Weights of a small mixture-of-experts language model, trained from scratch on English Wikipedia.
Size: width 128, vocabulary 4048.
Training: a variant of Muon for the experts, 503M tokens.
Below are experts of layer 2 (counted from 0) of a mixture-of-experts language model. Rows are named router (the router's row for the expert), gate (a neuron's input weights, with its number), up (a neuron's input weights, with its number), down (a neuron's output weights, with its number) and show model dimensions 0-127. Each number is 500 + 50 x the weight over its row's rms, rounded and kept within 0 to 999. Numbers have three digits each.
Before each expert's rows: a language model's description of what the expert responds to. This comes from a sample of Wikipedia text that the model never trained on.

# expert 18
Single capital letters inside acronyms, model numbers and identifiers, such as NAT-O, M855-A1, Zeta-TC-P, NH-L.
router:457504415520475573482515547554469544511497459462584495535493407453441431540486504568435521475487522525428556451423536442520509629520496505490535418472467477476591489445467467450534557486507528520462457489364435542541542508507453506478515478464509533554531481595526431523601481581502571496563431406427552506539449540581578443508416534585433519461483528573510532599535431496433499460445
gate0:551533502521472423529492433598548450497638503518633512490520476390580497464487509390495537517548590465476523391470553447486508512492325537598448460535436455512452371531504518476489515563481510541522501523468521502585533570477604557439492544525462529527430421541456595515518453484487518498520545528513465418460502472472465478569446485451487443493473431525502512526514492493501475505513
up0:458508583511480479519472497536453463429440528491596426584544445406519549523499522490513460475507503478492486463471444543417538474553477503462536535542640533441498397479492508471526489472563556489429505535517562490429376423441585419500551460506531468546540513552393515519487493516497471528580470586423547452503578467526509421547434575444513470589523528493546422524521531540550502500648
down0:562480550517545467608515529504534478522489479494453617622589487524443593505490567468462502500413469629538546558563480472542523596515441556377508475566503458545430505603547526534560522515437504492546493559516424534464383416561444545465512526533532506445533444538446438537511486548592547423474477504455455498535537501511461413529515500469433541470515515488568507531506459465523468483586
gate1:549460494489462481550491520617514512408514507477462479520521539526464435564578504522522479477502498495375501659517497548546487558514450486430449379504562502497613444484380476458494425526545537523479523514437420458503518507575580505486588423504557544483469475453464522417480464459479518593533506504464506468511496532421490521481524577588516456519448471510375520592485477516462384482471
up1:492461464427619503443605488539568436509436509450574483452540520558543614566424476566486554543463479460494473458460470481464560498409450570498558486511446389541400510458539458564454562440445454475584508455516646510559493528501461393541432481515492491549439442491474497511456467456481509520431553528507406523507578507493423468485537531510588511476493476453484513525591490545492488530567
down1:565485422505486511466573504557487524521520480519491548545470606513452436471527502418519550470461431474532415480496495519481522467513575493515516547508559527498479561485598489464524422528484636396537423449459465535504492564435544454521364593358435551517457513439465538554485511472565604467513475436526473493476494520556396531478575511553520568442496441429541577501519482423473495451443
gate2:421538527460507525422523469501506598559467486517490489430524472453499490497541541520448568458467492500516429453521535391423586538467481491485504562495431509514499512519614507419446558455520462453543557475490528516443528465472420631435559465473558466535406562507561385489543489509429459420454524493421457374502555383497450498451537481524464538495449522541469452544534507471476589462386
up2:479421393530539530492497462524459451514648572508443455483484572451516466452542649546432413462449471473445553440407510530482546502477573574486418499499498543441531518477529514430576508490468457497575555579534517526501475456503411547492493412462497537488575491463543548536478489457521536495496481619498616505445442496540536512536524449532560559452460436607523502512544567467427536489482
down2:520468637472564506598512489513540540622423434435477557571509395472513516533461486538518452576592557570468530518545501534584515549506449486504453476546505517465401581540424455559535521415502447483545411429535455431530505537456413548502543531507556503540489435588480486568454487544546509460498484484475440512568456551469561452572422524512444543540522544468440567484529446473561543434501
gate3:421522516387594525445426608500523457473470502528544513486480489422476448506478484552538574397450546464539506444528467610541478400538439486662558511542603448549512526471527553521486530438508472479481510532516463537473493528466472424495468478462438506479479408486466434549568510532445475487505515566463538455543460472498549528541565533545523397481597574466527582440431504529554527510401
up3:475381452435417548504437566441547544499488566502485481412599520508368515441478454575563515486560549499510532457547510445499489538448568522584531506496531518516484462536527534429595517469467428412607488487503500468522532557432463416629474609506533552536480533411474548552514488540525517436443470556540439466457529497497505460539447562530448545534479473466419511548564521454496600525482
down3:437452503473541453475593498572507494535467429490485527459513567464450459529456518488586573498530467587492504549507598543513431399583563613469456544562452497476465456450507519525497518505424449482500563521518476466530526392352528479587479524625513458522496526508482432530495562503486479452437450508534568453483523506496502548526452432485476474418456444551495492422537527445572651530434
gate4:378519532442461497497470501571441506545497558552479553603484513430452445482471479513503540514424495472470623560554446417521412389441476507450524568435540486566634441489477553456502454436470482513509566509526523501476368533458489449436495476505442424592418420462466471556557532539515498409524502462468543484458499520457494514549475518411525487389450548496547501556460446536514536498505
up4:502412448487478539561490552470475504511571465493497473429489413549375457536443506512513495457471531520557588435495533551477550511516529607498482599486527387591485441541561605550571521440521396504476480479549517478496460449499392525521482543459524530448379534523537541537527489525464441481468446530598537454521505478520509490562429519544465456492493520535378501595526622552524497425493
down4:363497541429470627562516567563450543474474481553501458446515536486456533475519493583474477514499561476419527472362532547558450511542413614520463536572615495498487458428521414512501526478487517510566515487544540524465534482523452496487484518485493400526386414482547509534544497531515510466570432564459540487512485516504586444512479548500525503515513469484467478550400388533564537505621
gate5:482572513501402570474533522577493531503501518473429580452447519471428510479505478464530472535483489519546513527432492436520518451525442481543402560547536550427444614496403521484492599421464659484486542518612425556562565554482510513500448509502453452515543496490532512475515537419500498438475448588466483485498594519514572397490427498484525491473551437439422486471420597526471444561473
up5:517436596523376517479443435467518480521448483377513517560506566492521507449527480433509483594450561496447537455524553419406519405380523518512479479467471500530501545468466603551600463445501510522463485439510540527430600469437448460493534526493593503426526560526504372526478525478583452449500572499466442431521569509534519477587440524518488509484482554508490518562558533584556492496442
down5:430567520571508535484457558527474481481416379485599528479517478554541396568420596500449501576506504481546545553478532454530519473390401541517450577467486493570482531511585525550485491503523493445498498473499455526569492499487581615510527506453464468483482518449460486583406545486513567587507502542511517537439591577600563529557591514545573557485498485493515502455524555569438527559435
gate6:554464520596439532467490439556570496543436467454441476558431472500447482534576631543521481527519486474577489539456469511600522552469437514525400484556493535566486513504465549603470516536454489491456499553488532521516481589503545464435528412564506547553529478503500517558595557560531410481559433447429429557521488451522624520433447560553493523506484549508471487377500503457614509431498
up6:459483498489457635425502433524505468482546445575401518509529563566427595483463501491476461585558468500522458543536455481466468521464553494486547467550477381540545550531519448555449505467451452480565496496625371520448496541509519538603581527503521531541449579520520532489486596545445490434470452503572472511543450498436505458487430576518526532482474624384521477551460541461522548527521
down6:450341393509479480532541558533441480528511449484447515543464420531418356500486508462487607466543446480497434508490460452436502512513568518537464549589499445523534442501513581524474471538468527523540453554474531440446470518419612486492455504476516416449372529539575477428507498484585538521453557475576481447438527460470393448501497494508592499437437450457487493470482526522447455465513
gate7:490421497521604508406441362476461537550555502520464505585561582415504556543476598515496505451503518517575499429438468540516481483488475506556519521462479486410500464480536522481517492476521443424510437565414438546455500657537510521515531510565589480562557536464500471569489460421512566465507581566454483447519484520516524452435472528460416479403492539523531464616572513448439506452489
up7:541478611519570450588478587460513414428456470605452549555425447457555541496484461437467514527497537535524436531480490486606529480482469513417456422529528460463439524549458427463418481537468518458522596442551512393358470439539573509488587566463491473540440532566561521435499573442460476493540539463412554537456472465543490514490548470462507553469500466547557554476514491494443480516427
down7:390514544478503549499514449518512559511461460473532492551586569532499487515483530580577422502511537469583455532576485526534481513538489509528481534507453595506522459422553483565583497505533502521520466499508464579457584486544469522588476454495516398493495513419497577464539515459545501455428456570486441548576485503428341460414453531507543432531475445476506512568557456452418507435672
gate8:513519557419402568533463584472542471524427409464517520546437559493570414521476531525532505547479438503503525449528545439482540515367513422440519388443472487492458535504404522545511432439465562460443494559549510598527509487535459474431580527428526450561512550462509505581619470488485475411472466521523480525541531492502556567427491409470508455481553545538518547463585497558441414456470
up8:459574434507497550437459542482551487426506512473513555568527550482520529510456533522520486474543486491445543491494600484441564556475488377445528522552456548498554480521556589494618547445585570535503506495443528490517471533498466478426503531464507469520564566473450386609540452467486495443398477506467450377535547459432515409423499559466442520439556605531471490525397467482445445455442
down8:456508541559550520444446463540523567472554500519536467518587404571483409541546478527598528366505536552537481453435437511480409464506492567582481492437438482516408613525536549521490550543497482464496497544495493590474444564501585426508485571458473568471516497476467484502448539421544477626473594442475488517500444569576545372541505495483565483529450550481514467504566527520540441540501
gate9:507418512452500484454465430489519546526445455624470516494598426470486560515488491468466531516480545453489611482496534480453409530468447469521581490428505473484467440597561495400490380487458426499485474401520526527492444508499481521486555465561576510450482483439503543401436431530507551539457507468439503558552492510438495609461530582562510474407517522456577468503506415348532493478501
up9:498506478567436564506496393470531458509515510455465566502484489465494477406486547532449515422388558516526537499540503490381483519489548448546481506549522514529506533521555507535439491502501513451553495446412469412526490457599495515457498596414529494490480564535524498565536623572463479471451498442486592431463398544539507491413570592446592582525520583473445450463422431443570542470456
down9:497497564453448470477442481498484552478516551549533432493517506397570436521464488526487564454450459447505526538522515472544463377534574445513515525476504518546501502434539558481434506563444577522491452539530541463513556458467516457476502369476474496487552471538474451503475415501423532497513490491559424425574626441553604490502405533587368556443387497614495446519561456463505543512517
gate10:595525533517538524476429437469420556569451528552459473498563530412513518510527545466474569479455503395534474492526551489478424450481468562490549500519492465399604490485443603593481612428495609560556534495497450386542543500492539517429482506445413541502521571579522459514485542541551494368501512533544505490454482548480552510512496502432472666471513524496510443516490480552518458513530
up10:465495549521510458478494433544520564608536492554427381494573472500554507454546449427469527532418579484526475462526458458494478452532441572607458527497472611508514500543447505593502461494527515484508475495505529448551454460427446502409507495468548518564447592652554457511516489482523463458548532482499508480564492428551500485387500529498549482485412598412441531460569483478563465439602
down10:513563561403510493498464450484508546505406501510480495510466497455549570559458487529601515552462496519514506488444472515496468561438550490487531546515467429482575488550484473577437572501479449479419533437546532488494514474497468496424485572624560537493502440472450560498456478666525398513501474493541479491424487501511533583630500526535450493540649535549526485460485487475550670517521
gate11:546451560488431496525464394523493505559556475532571553517420550528497503527512431408495537532476499523487510488572497490468548497459520512489569400472513563488469555533524546608424423435534458554396519431528443543489541547500474533557489577618449490531441497444403582556556521498552511459577519458457557527538368536443456478479540513520513483481465492509466440454468431510382408580454
up11:490432563484441522531497615390452474539535574489541476447459450482447501481523498540496442557425569489494447461458441555468563497499539504588563544505413564490509444508494568606622506503471538552529531490486480466551430613511417427488537493482512492508568434563465465487479447436543480542518539588482437493497474524399547501440447537466509599611443450420475465571524412505478497530474
down11:418478444510571496526540571646455530510536466414502484576482479458535456594507504478484535389566466478507423520469496597511497540491411531557465510517500533530485513528572470577571447473524502483455435487564523491434493478605452496490501488422490458496473410515470563543572595405571505397471512511495424506534591577530476464499467572448446553568480520440454453446499488549525387471487
gate12:521449509478558442498514466443438494534507491554406550544513463505508495442516560523544447548552434314432550526487519564537516511484429515483480535533388471530482596417483456503401448490412534499477493475427529489487550540511522547477513525564503479514484531497420442573568409533454531545497452552602449553489558387529441515436460507566585470523578548514565547497516499584564509431473
up12:438494606448590447456553508545440499530499573484468548491588476603504473462447567524451433436516506465490532486479538434494545450426484471406520491472565481427474433508489486507489398455521502469497593469550494455584477448562484581509375475522578426529529491498515484615485532424494486537459430526509602538548507488465462494497632522506440514450503499487546476426487585518521442463382
down12:485469570351540486528419589553394478486338471454504504485542478426523513476536496467455517406481519491430520433454460470457534588488500379527501436528473476499470456437596536507526572419469533482500512464475477461512475476493478431486443568515464507421495397461469539503533445592484548542486528478505467531505496469581380479513497528524494444514433511540489472561456564414445597492548
gate13:579467521445563430436511529443515439587477543507523533512511532558479467488514512507499531516427436528467456470434505564436523523423573433543509536497529523433485464502638501600519479457520481516431450455574514523487563439542474437475513583449536450486393636477544500543531626533486524540489521486439579460487520456588554525475579503451377472439387456474505484496504540523412463529476
up13:568503388517510506496518406487508423514502515448530575572396571499522537461491527437521543411452460414523523630530515543582508523554421512464479473505519488522489462490475484455426498511490605510504473420465427466478489546542454528488592590509562504523596303516512467552466433479458523505505510513494446456474496418526562511469486581511502443488466520586436470498503501582461471409524
down13:479597470489542511545475529475621575489554532483502530465462466549526461613509500488566491555542458572510489551544536485494460471472504415618473638453455519478421497559546525548528542444523432460388442566512483535533603473490494513491542553538467450418534517520497517568537537485544518547514536494493568528488461572587505441522513559460633493594448591478527545460447544467430499551574
gate14:504550443542509436708457546430571468451435420474518418447486494534498454512480487552555504534506485452453528543516458461549550551540488449501595574501483503530512427395474465500512463483453537571504496440417503559541455480531536517475432527623525462497437452499410474464377462519569516512446478519471517584518481459514486511538490436490438567541506598564513571578511450520462502558550
up14:630465533492485464440544578475496508370526486503454580470442513434527479410522447553575365523480487546469515553510422494519482479470579378491547517479546550495588638540409469470492567508471523536512469439470507555469454459466562490480557557471489481390479491503495477415449530575510498518460511406486529483566521386505573495496528525578454512515531457563591514524500530502488533447508
down14:485542451476517489546421538501450576470516424491546487568518442564519395558452561490407544475547570476551475508620403435401531543485573629514509560479516468484525438511515532539473519481463503543450480549528552396550462552536539421483518489544516520436497459544546549483549504402482467462590542529615541515545486530510433488574438511425501523526453467493545557388519518509579456507430
gate15:467476482417533501588432462405526504467469542459438478588499509414660523516516451528472497546403401599529427479499570471473520481403510485567515517503482567493559531555515448554462451435480432518531390402500511502449546505574506460444503494535485550462492409509464521523535484452493496514463562499507479516505493423507409451391506543466434478459563472468552485601534456474460397539467
up15:437523409526421372579502489346465438483546543472493518522459598433464421538572480497490458529521465554543525433490440435542532445538532490498536623499533556575535515472507561483445440524451467530495525521436474568512479514468521520503502496494561487482438607470489513501491525432541517547466523549639569544504445587437557475499524543460433516589546511477583510452477442504489581496582
down15:499439624524625547555515451500532468519462514506504526478542489442567528476439438499408505516507463542415411566489504420594527588454448493424521530539466519506525410506509427540520568386481484509493495486484495497514501517569478459515545527453552387480494531474508499602545458496527442594568497519458520560501479422468573408533450544490527454630579501509505389478470442525417509539526
gate16:485554411469542484464534523413558515406506511497573539441472574440346465500558469513555488481558493506485585405497583492524521457485432487518464550557498432485510506495540478454528530528517476477453493562480506485449542557491532516471411485335462467548475377532473501490546489526531566510549504488462470454398437508514562446589537580540523463554574394397486501614511503490493507479527
up16:550482530528533479500520408423482508522531558513495532454530514455519479553495565456474517459403425499499433548533404469445410436501491539446404486427616571552481569412473473518495494450515548495512510479578510501459408448535509410480565463525477478510561642489524509458443569540527509522506617511570562474481554374560528530490505512518518544490498613557435501500442551503512577429566
down16:507466481500497584491468549435504545628429410519501571467502503511427469444502460525476525429504561469563441478526402580538494476482506502523548519464499546446528471521410460458489432453469535567546481471429513581471394522526476561389434515539444418442594402529462495493556489545451528535460495468631494464449486535519545436433617522457497434442489566455486524484514495497514373476495
gate17:451512469483480543467484393509463587524510542450487530464463529480458506558581475410438493520382507472385504489515487459490549584514503475429489510538563537482481489515481552492421491448491540477501490551447635377505465481499510611455464536516624438543530398464578423479538469555498554508529381447512504475526532585556533459491477489579528513510497563530563464548417549449424425496489
up17:382462637474538477461434380479542441571499560517407471530547574471494486461505557479426546556594537553593541487485499592509542439497524521450442505565549404496444501532546534503613539505530495502422498474596573490450506514474504443536522488428552555503528495534366487518456513452562524491503524463490461521549502459566548476506372517490457478504545478522412479420537519439501515516548
down17:441426471537366497471415527457483448534576516496523492512429498457472436472554469468473462545551521508600527574578428498410510529463595406442605507421569539557444495517547416486532447505532521445531491527428472472434463460548613493471471512414376494552476497498502478446527535490469500468461513439502524469483444483616555485517516539481563451459484424495570557473540556492392521468520
gate18:438505502429442614530506539621440512601536544418603557523480539637443468478478498566498496482450528470500549632471478567402597528515476542474597518503506485557521462482502404540539532502492537618453519460537488530534441438440496504544508448488475466440459457547545480488446541519469555465539534469468568514420525550488480415473458440541539515485417571553521493540535484527520423521549
up18:483534487523488493508488457428468513626474523584457437437589494461584429460587489461596550596618512434481507479553487422467501538546452490546504454504491544528533494524534472342517530407536595582534543456528509519491523484520513577490525511423537475476386477537501416453466414478494545593469597459537546425501492552519522437476445541523475535456532461506528463533525524411520544491541
down18:424499509577479359362497481463469508478434498462512521453409458534516495596484460477443527433485547392530500503479524616582502504490514483585557489431491455478442492423472558650406460522523452576571443459497486549458599528467528526459522526431554547512459459437435505506428436524500526423508523523467468545501423520476466493538546492499470525494452579539523420432509558505491454512521
gate19:489452516554549512481475430557393427453479435456492529538523534405561526496500568440471501430550486406530456485514449526476514464414402546441478477495466502513523416402544532531394415624483379515574533465435482542410571531540488579521541471390463479495486417504504518530549459500506546451487563483437503609449447491494552493499566487416437468492490463546473483575525542474540510490488
up19:467441473572488411562529468532559423544502568566455552405487484541473400455466493564498483479585542488554544589410450476599571506500507543519463489570435537571480600485435528463449451510436437555425502510556560498521535509431434468461439536515528457460524534565487531429535554448480611448543525491417434492471474535564476525496510453562426408510501397497445533411495514508535530465527
down19:470523438403475534494442457451498566449523560522551484490502427492528485529602448496647443594425445455466538411464605520565529513493525443462513573481475532457410518412381503536487524534482486383500558561515518476537499499493411521520537530539536544473458592474490497441522418537508459577545495507493497529459447553438455525506535453557537585497447551476545599523418521488553462512580
gate20:478512481510451500419572609490607530493429506510432450535524499635488510454508501485503464493445499462444579555513548452525538559418439501370566517493549490551531576507552399330510491517426547494495501472515539454492445518427520503470442454555540511513523520543560514488628491473465531480446432491492562483565406495472448485402455536537586456400566539476490494509503512493504527496536
up20:453525503494392497511516530495528474464518522465531500566422490544453462423485505459484495495484456557461528535475571475521541596478494361509531588410529503405463487604527461435613413541494468538500473548468587534431510424497449509511627527477589507435519441536502418432465466582530457506563464538494526553496466389485511480490508464549570477522503521504433474562537536486633553430451
down20:468527562555526468533506507463522579477474492571467432455525548469546478614431389554499499506475570495436383376483484488563430554525502507499436518504476501497452549427506551531523539496532475479490460540510501523528489515413416583449514510453510485445421444422545583481517487398463534533485494522542366612479540471499415507477437545528376525567418474453498466499488527514491414434562
gate21:521579496412518582541575493539413485546435551552446510531511472510476492497492425477667472465480499546493558532484540539447498523562484588640486558465451456543530486518481502470502528505483524475485585510550513486474485501531575467567451469461396478544566641492419453493522570463481578450471465499498608542508562526505481492570577463621527475471499406538481454459518528501406543519522
up21:455409492495590528383544541479521559485492442478427465568518532553502463501449462525541506552519487555481477469507565525469514464414518453530529534492467478509488481596482552590446494448531438470521575465506578562449586470568435435537476471477612529498567523466523435463429467503468551499368495500507457519507511554386458484517523519598528557482552552528437418439430602461571525612529
down21:505506540599551437481464489481500422583400499469497496452457493499489442461482545401454508570580496479520500453600473446601433473585474515493495554525528551564464605489498445553475463582404499502417429559472491490421527554507507441531488575428513533436504425509452528403554463490467407475524549453452543521490428473477472522530404486509452510542504588382546457400507460486551468487472
gate22:530504565544491520469483472486469532558481482450523459413618459519490451503578498544453544587511521603556490404477538501473489526563502486517420534511514519457430540538517534533463475486484456460522373500469506488531581509572506547426463462570584596506557505588501528530490476649561562536497473454407551546460483553373633531495476509563423504422551489458511551529519496466467453549467
up22:537425500597523487457480525453482499475497494476418499546524513537512476385457442416537470483512451454511506467369493504476453464454484570399481484418514459469436527544496454405446553338463452425541511458490459498534478419523485445472452452617510592493581522381402527492543498452466506488414496504490520462508499507399416582515522557459584479446484522457534505498461437486517494470514
down22:499571552531469487582499417416495477508484475584532556480565553506520560582553535495424526546547508500591404516477391468430510550515495541534425450519529482446552585523467544456537451473526521570525450504552460491558502427570556522502555476455583534485532531609510524582479454499510576522588454501479423559543488523505601476462457542568438614498480419471564396482553462540478482530566
gate23:473532524567500428504532479545474492486485540452510436444429472560483503504569535505498596523540537442551490568452516580497578423576530456549495541475454498426445403520644563526516545472471465451416524534491507410533512508532465479437445507448465564475576538550440441463446579573526554580559523507455502657464471426543513519403492402491525506479539567481426466508456505412505480517464
up23:513520490461540492462513464507474563504596585519494555512486474504515440398482417397525427586468419484501489539427542534419530518497558470482585517519495586520496420557439473486520539405574520500536477447539537506572527523539394520543539533403478495460479640483495464541501427407495475455495432472566481389442503588577496449578519495476460604478529520414492537506578560485503526486500
down23:482488561423528428459490559502556567424490569489561569465488519585454486445521435470545458484617568483514461536523454495453538503493467506506409505463498494470459462500453467480550459519555484416422538550541534541529465490515425504478498506444438505458371406487536450479533547475493482435438583457520487422468533675425427535546542481475584475483421430574504577497569554414485465525485
gate24:541476610491522490518413365434505447616514524527432528486494501547549489517569423435486517525448492466457550484559517451527471502539509488465491562487542436480495569492496440517579488455451505489509494520534450484487510543494586380532568431468439561466540488475480534529533498481490575538514390509656470538539499560429591464494447512539542595502535500510616462433398553542505438440537
up24:449444488577443581485515609599545501440468518576480514487474492464525501620475498476428560424537420459542518523517527521512519463393432512494559481423405568601533481520466604569463467562419462535555473516512469418562488566566561486449418591459495500545465478511451549505530482464516474336549498475464474480478481593514542547501486536493537443440489536493510501443408493516483468488498
down24:513517552477507544443431527509416492462524539431455522502588460467481407491504523482468534547609504351498431532457517520499576569412547542557473491401546492468482523527424483569415482560479497521536521452491501470413544493534440417534567496439472567460533508464552573525443514539526580469485437515550473612467440553478538561551571586483575529473523435556476560564518482459504465380474
gate25:522570639504528508525457547361545533497592526556494525493575506439534469512516445453601495594482466507578533425480494515510378446567560521468487475491531530455451521470455489586491504468527551450524448435485503544515517506470459466461599459551516549547508613530470382617493489513538417521491483450500519511498548460480539557463431507551475566510527492519594444584491452427528416521553
up25:513503490476523465533510521499544484452481449515639531510453510530497441354470518563484544598570508498523502512528501508541552553417460401567518564477470509553503493553603477526499484471548488598544418466507541477447564523507432599546492521416513518399476434464474534560513497560587446461543584447507507566501521501530434562567457513566436499490559476469407517559518412436481598486414
down25:529411422496481539572532661556448501416508454446428557554485493470496450502487563512517451426537430486435517521520504575496485498578450557505469477562534474579474450448538418435515502594411571474588482478432493485445466506522517476415472468470508409496469549443573461468496636452537486497409485503449547514540467559487457537474580432454488471456490441492519597536483501472549460433445
gate26:522429427447545484504512468444584490475531464481398501460375631410502605574524549435467488558574474473474508540490537520634510481486449497599427563508608513492561489455558551480492501536519554547444481456508452543496575474495534497450459494458494533540465553527564553519527583447472478486521539529438458522568528488566526449577435447433526570430504474495448513537517507563387468442497
up26:565400628511514503540527486524514459446572501528454576487410573548453596532521484443506531518459533506470486510508521468540506530451464501371592435547466484375490525524579463544462368500549511472503532502474488467596487468498497471535538428503426432514510507488494502528471509430557564556463452584508489502475617591587547582512561505489404554510460539515519384543517505560520508521531
down26:458511556591504500457555472529497488532543433451478464596503595488484527627536492433540419478475557509505432621516488510497367563571534465477417499526485407436508510518458568472467491475487458551450440472490453445460471492515488540468531515473471414453463455592492522510471493442510536476488499565419424468580467503524537378627533424508487522436450492533435507480550465550542602444542
gate27:522507508408391452488483509540473563446565494590462462463490473580476463500462515530421535493445465476501452497406417543519600642476479395436512499462530531410489497522491436384524442451448505527525564514469472442475514504429444562540521435509494488517568498531590435465525515463510524499494395465543589523451508574521507405491476491555522515560444510476408545505452519374497464490421
up27:528480386470424530436506565526492575475534564562460459454556451574468447567444565480460504465524483560525496492556585476548547541564503433528475420441541565458484525452514489536467544522456484516482508529486535562469452585518453506516392394543534448588537533514494573520498546424524517590489497486481598505471471474538517523449382418551469507564528476534413518502435543450325530484494
down27:470483490615529514465512509535470562556501494467465495452544495515435570559457487489509470401463449498510474566519481360568490468469492557511537468450396512503534503477486544535517461435496450560503535503459449503519522429535542557454615549584585437411490541598486467385487398494550611506499419503465418436504527529518469495499474590511421479503510539596575516557535505526601432510461
gate28:563468469463354514537486517531487546500518464445497499455509496521532545522518545536447484487492550486411621563494553472541508509484532386518533461479490482534573497550439492459422500620543544449552426542384384516606517485494487508530490531511552458516533572487518488387494496518457468539563480499518548604520462555515508473475574504563484620516503506513626605488526453559440421514460
up28:468445448459447395536491557573478601499517472480481496578559476547509570536511522482422429468458479584474516596506483486512538479585597504435441543398457499470481513596401540514504442569529524471524493494451489469519531482555527512465524513617532537501557510527426525378405510432538523480583413509498468586505538508519457503457507545579584508540502499483409479515446471586466387491466
down28:533508418529453540503473481470449430471527458586493443432497452408494468541596515536505508475519540454427513557507532477465462516521379522446420520490504559467535474559470527566483537435466524516494589519536381437512523479600520531480526381560467433462434473552532450560481535483433437504492373565489559472566533482462495562518429484525570444483479495611593510553438547601540454525525
gate29:547475511568516412456560562431494471482470434501466494508504552520477504449493500548397487578504498461612467530462583456460471529537515424483500517421482538537492557521578531530464525495533416609587436494517442456443525580545385516483430544513461448539478447605442440442458461511489522436550604459406427450421438515458545517494559558512536522550478511517514563531527481507375490415506
up29:532434471503492659440473466592463486553509615484541511571486458492503506455446602447434460527536437574488543455484483452410525465375509526463476448538504423503510532531594533549490530497518500453514504584466594468502427580554465485518461532491565514441589519484511500470599457449564427535536442587494457425514515496376463485398452534492457478510514520535519555491544470528465573484489
down29:475537526468502517576448495568401492462461524497511545425423476393530487477415516507581562445460577469520534541454475494550416447462456446502463465615527555485498496366485518497479475548529605458469537454445463414438599450392591455574493513480496592503474557468545520545463488510475485503485423468476506481559526493538402461499507449422411529438516526517365477543474503489552492498515
gate30:548520464534613602533483474499591519521552477521450502479465474476510527447510463464515546540487446493486493540419424447513587502489547515578634438562495500489493357477567512492528524515538538440437515499479497393495540519533525500488502395514474422550454462464537362480645576518438581428506437490445440450507478455467516546497466464469508506494483475516627518505594514492495558557505
up30:609522538565529401582461475527526456554440461449529431502418567556471390510457558379565521477419563484485424454508503518508526496488420510597426418431493510493480536482426475593483479488545489472510517471442573404515446466570533498433474489573500545473510472505444598439480453519469509619539487518524561432496500506496526466428556528453491482506513557463530440511498484587580437469427
down30:510463492545443452446481511472497562444434544491526477473533526541458482500525559477409488584567468526501439412553501463498520479380550472520504539489374519433522526513511523599487490551541443533535483603459523558535500482499422585482541589457545562445448473494475458478460446504498471598607468549479497513499382484551459425445481436627442517473545539565570493437463536509453437498382
gate31:495532529619522479479493440473532468481469534510571484387516501451489422488473521429531488580523539565555440442428397428495502548527533518526521454530539575538548498514493491536522495431513497527423373467494449647488518610482476475521491505490544500562533496553561410498536384542523491499486519455483491466547518481485547451578460644516394520520497491507525498515418503350463539534467
up31:510464524479504473491485468460510432441572561532382556432448526587488555555568481461439433514468499506593480511496547539578471509568482507475394550482557592462454596515496451492495386483541460507552532465507490520439501467555544435528496533609526495505588498446527558437427481506523507567458549532607499522486546499435466443415529584528563509585431525461487452486356495479501443488572
down31:462586550529532544507453379417573448494515522469559510471531520437467518519451476455514433509517532515540485512454522473524478515488459632499449526523468531465513438543468496400572583468480519423427488463462411568528503454437484497488539396401518480589536627494544469589542503452509520458462401512470446494614440483491499532502430453509477542523485412530649537520492510587486481481510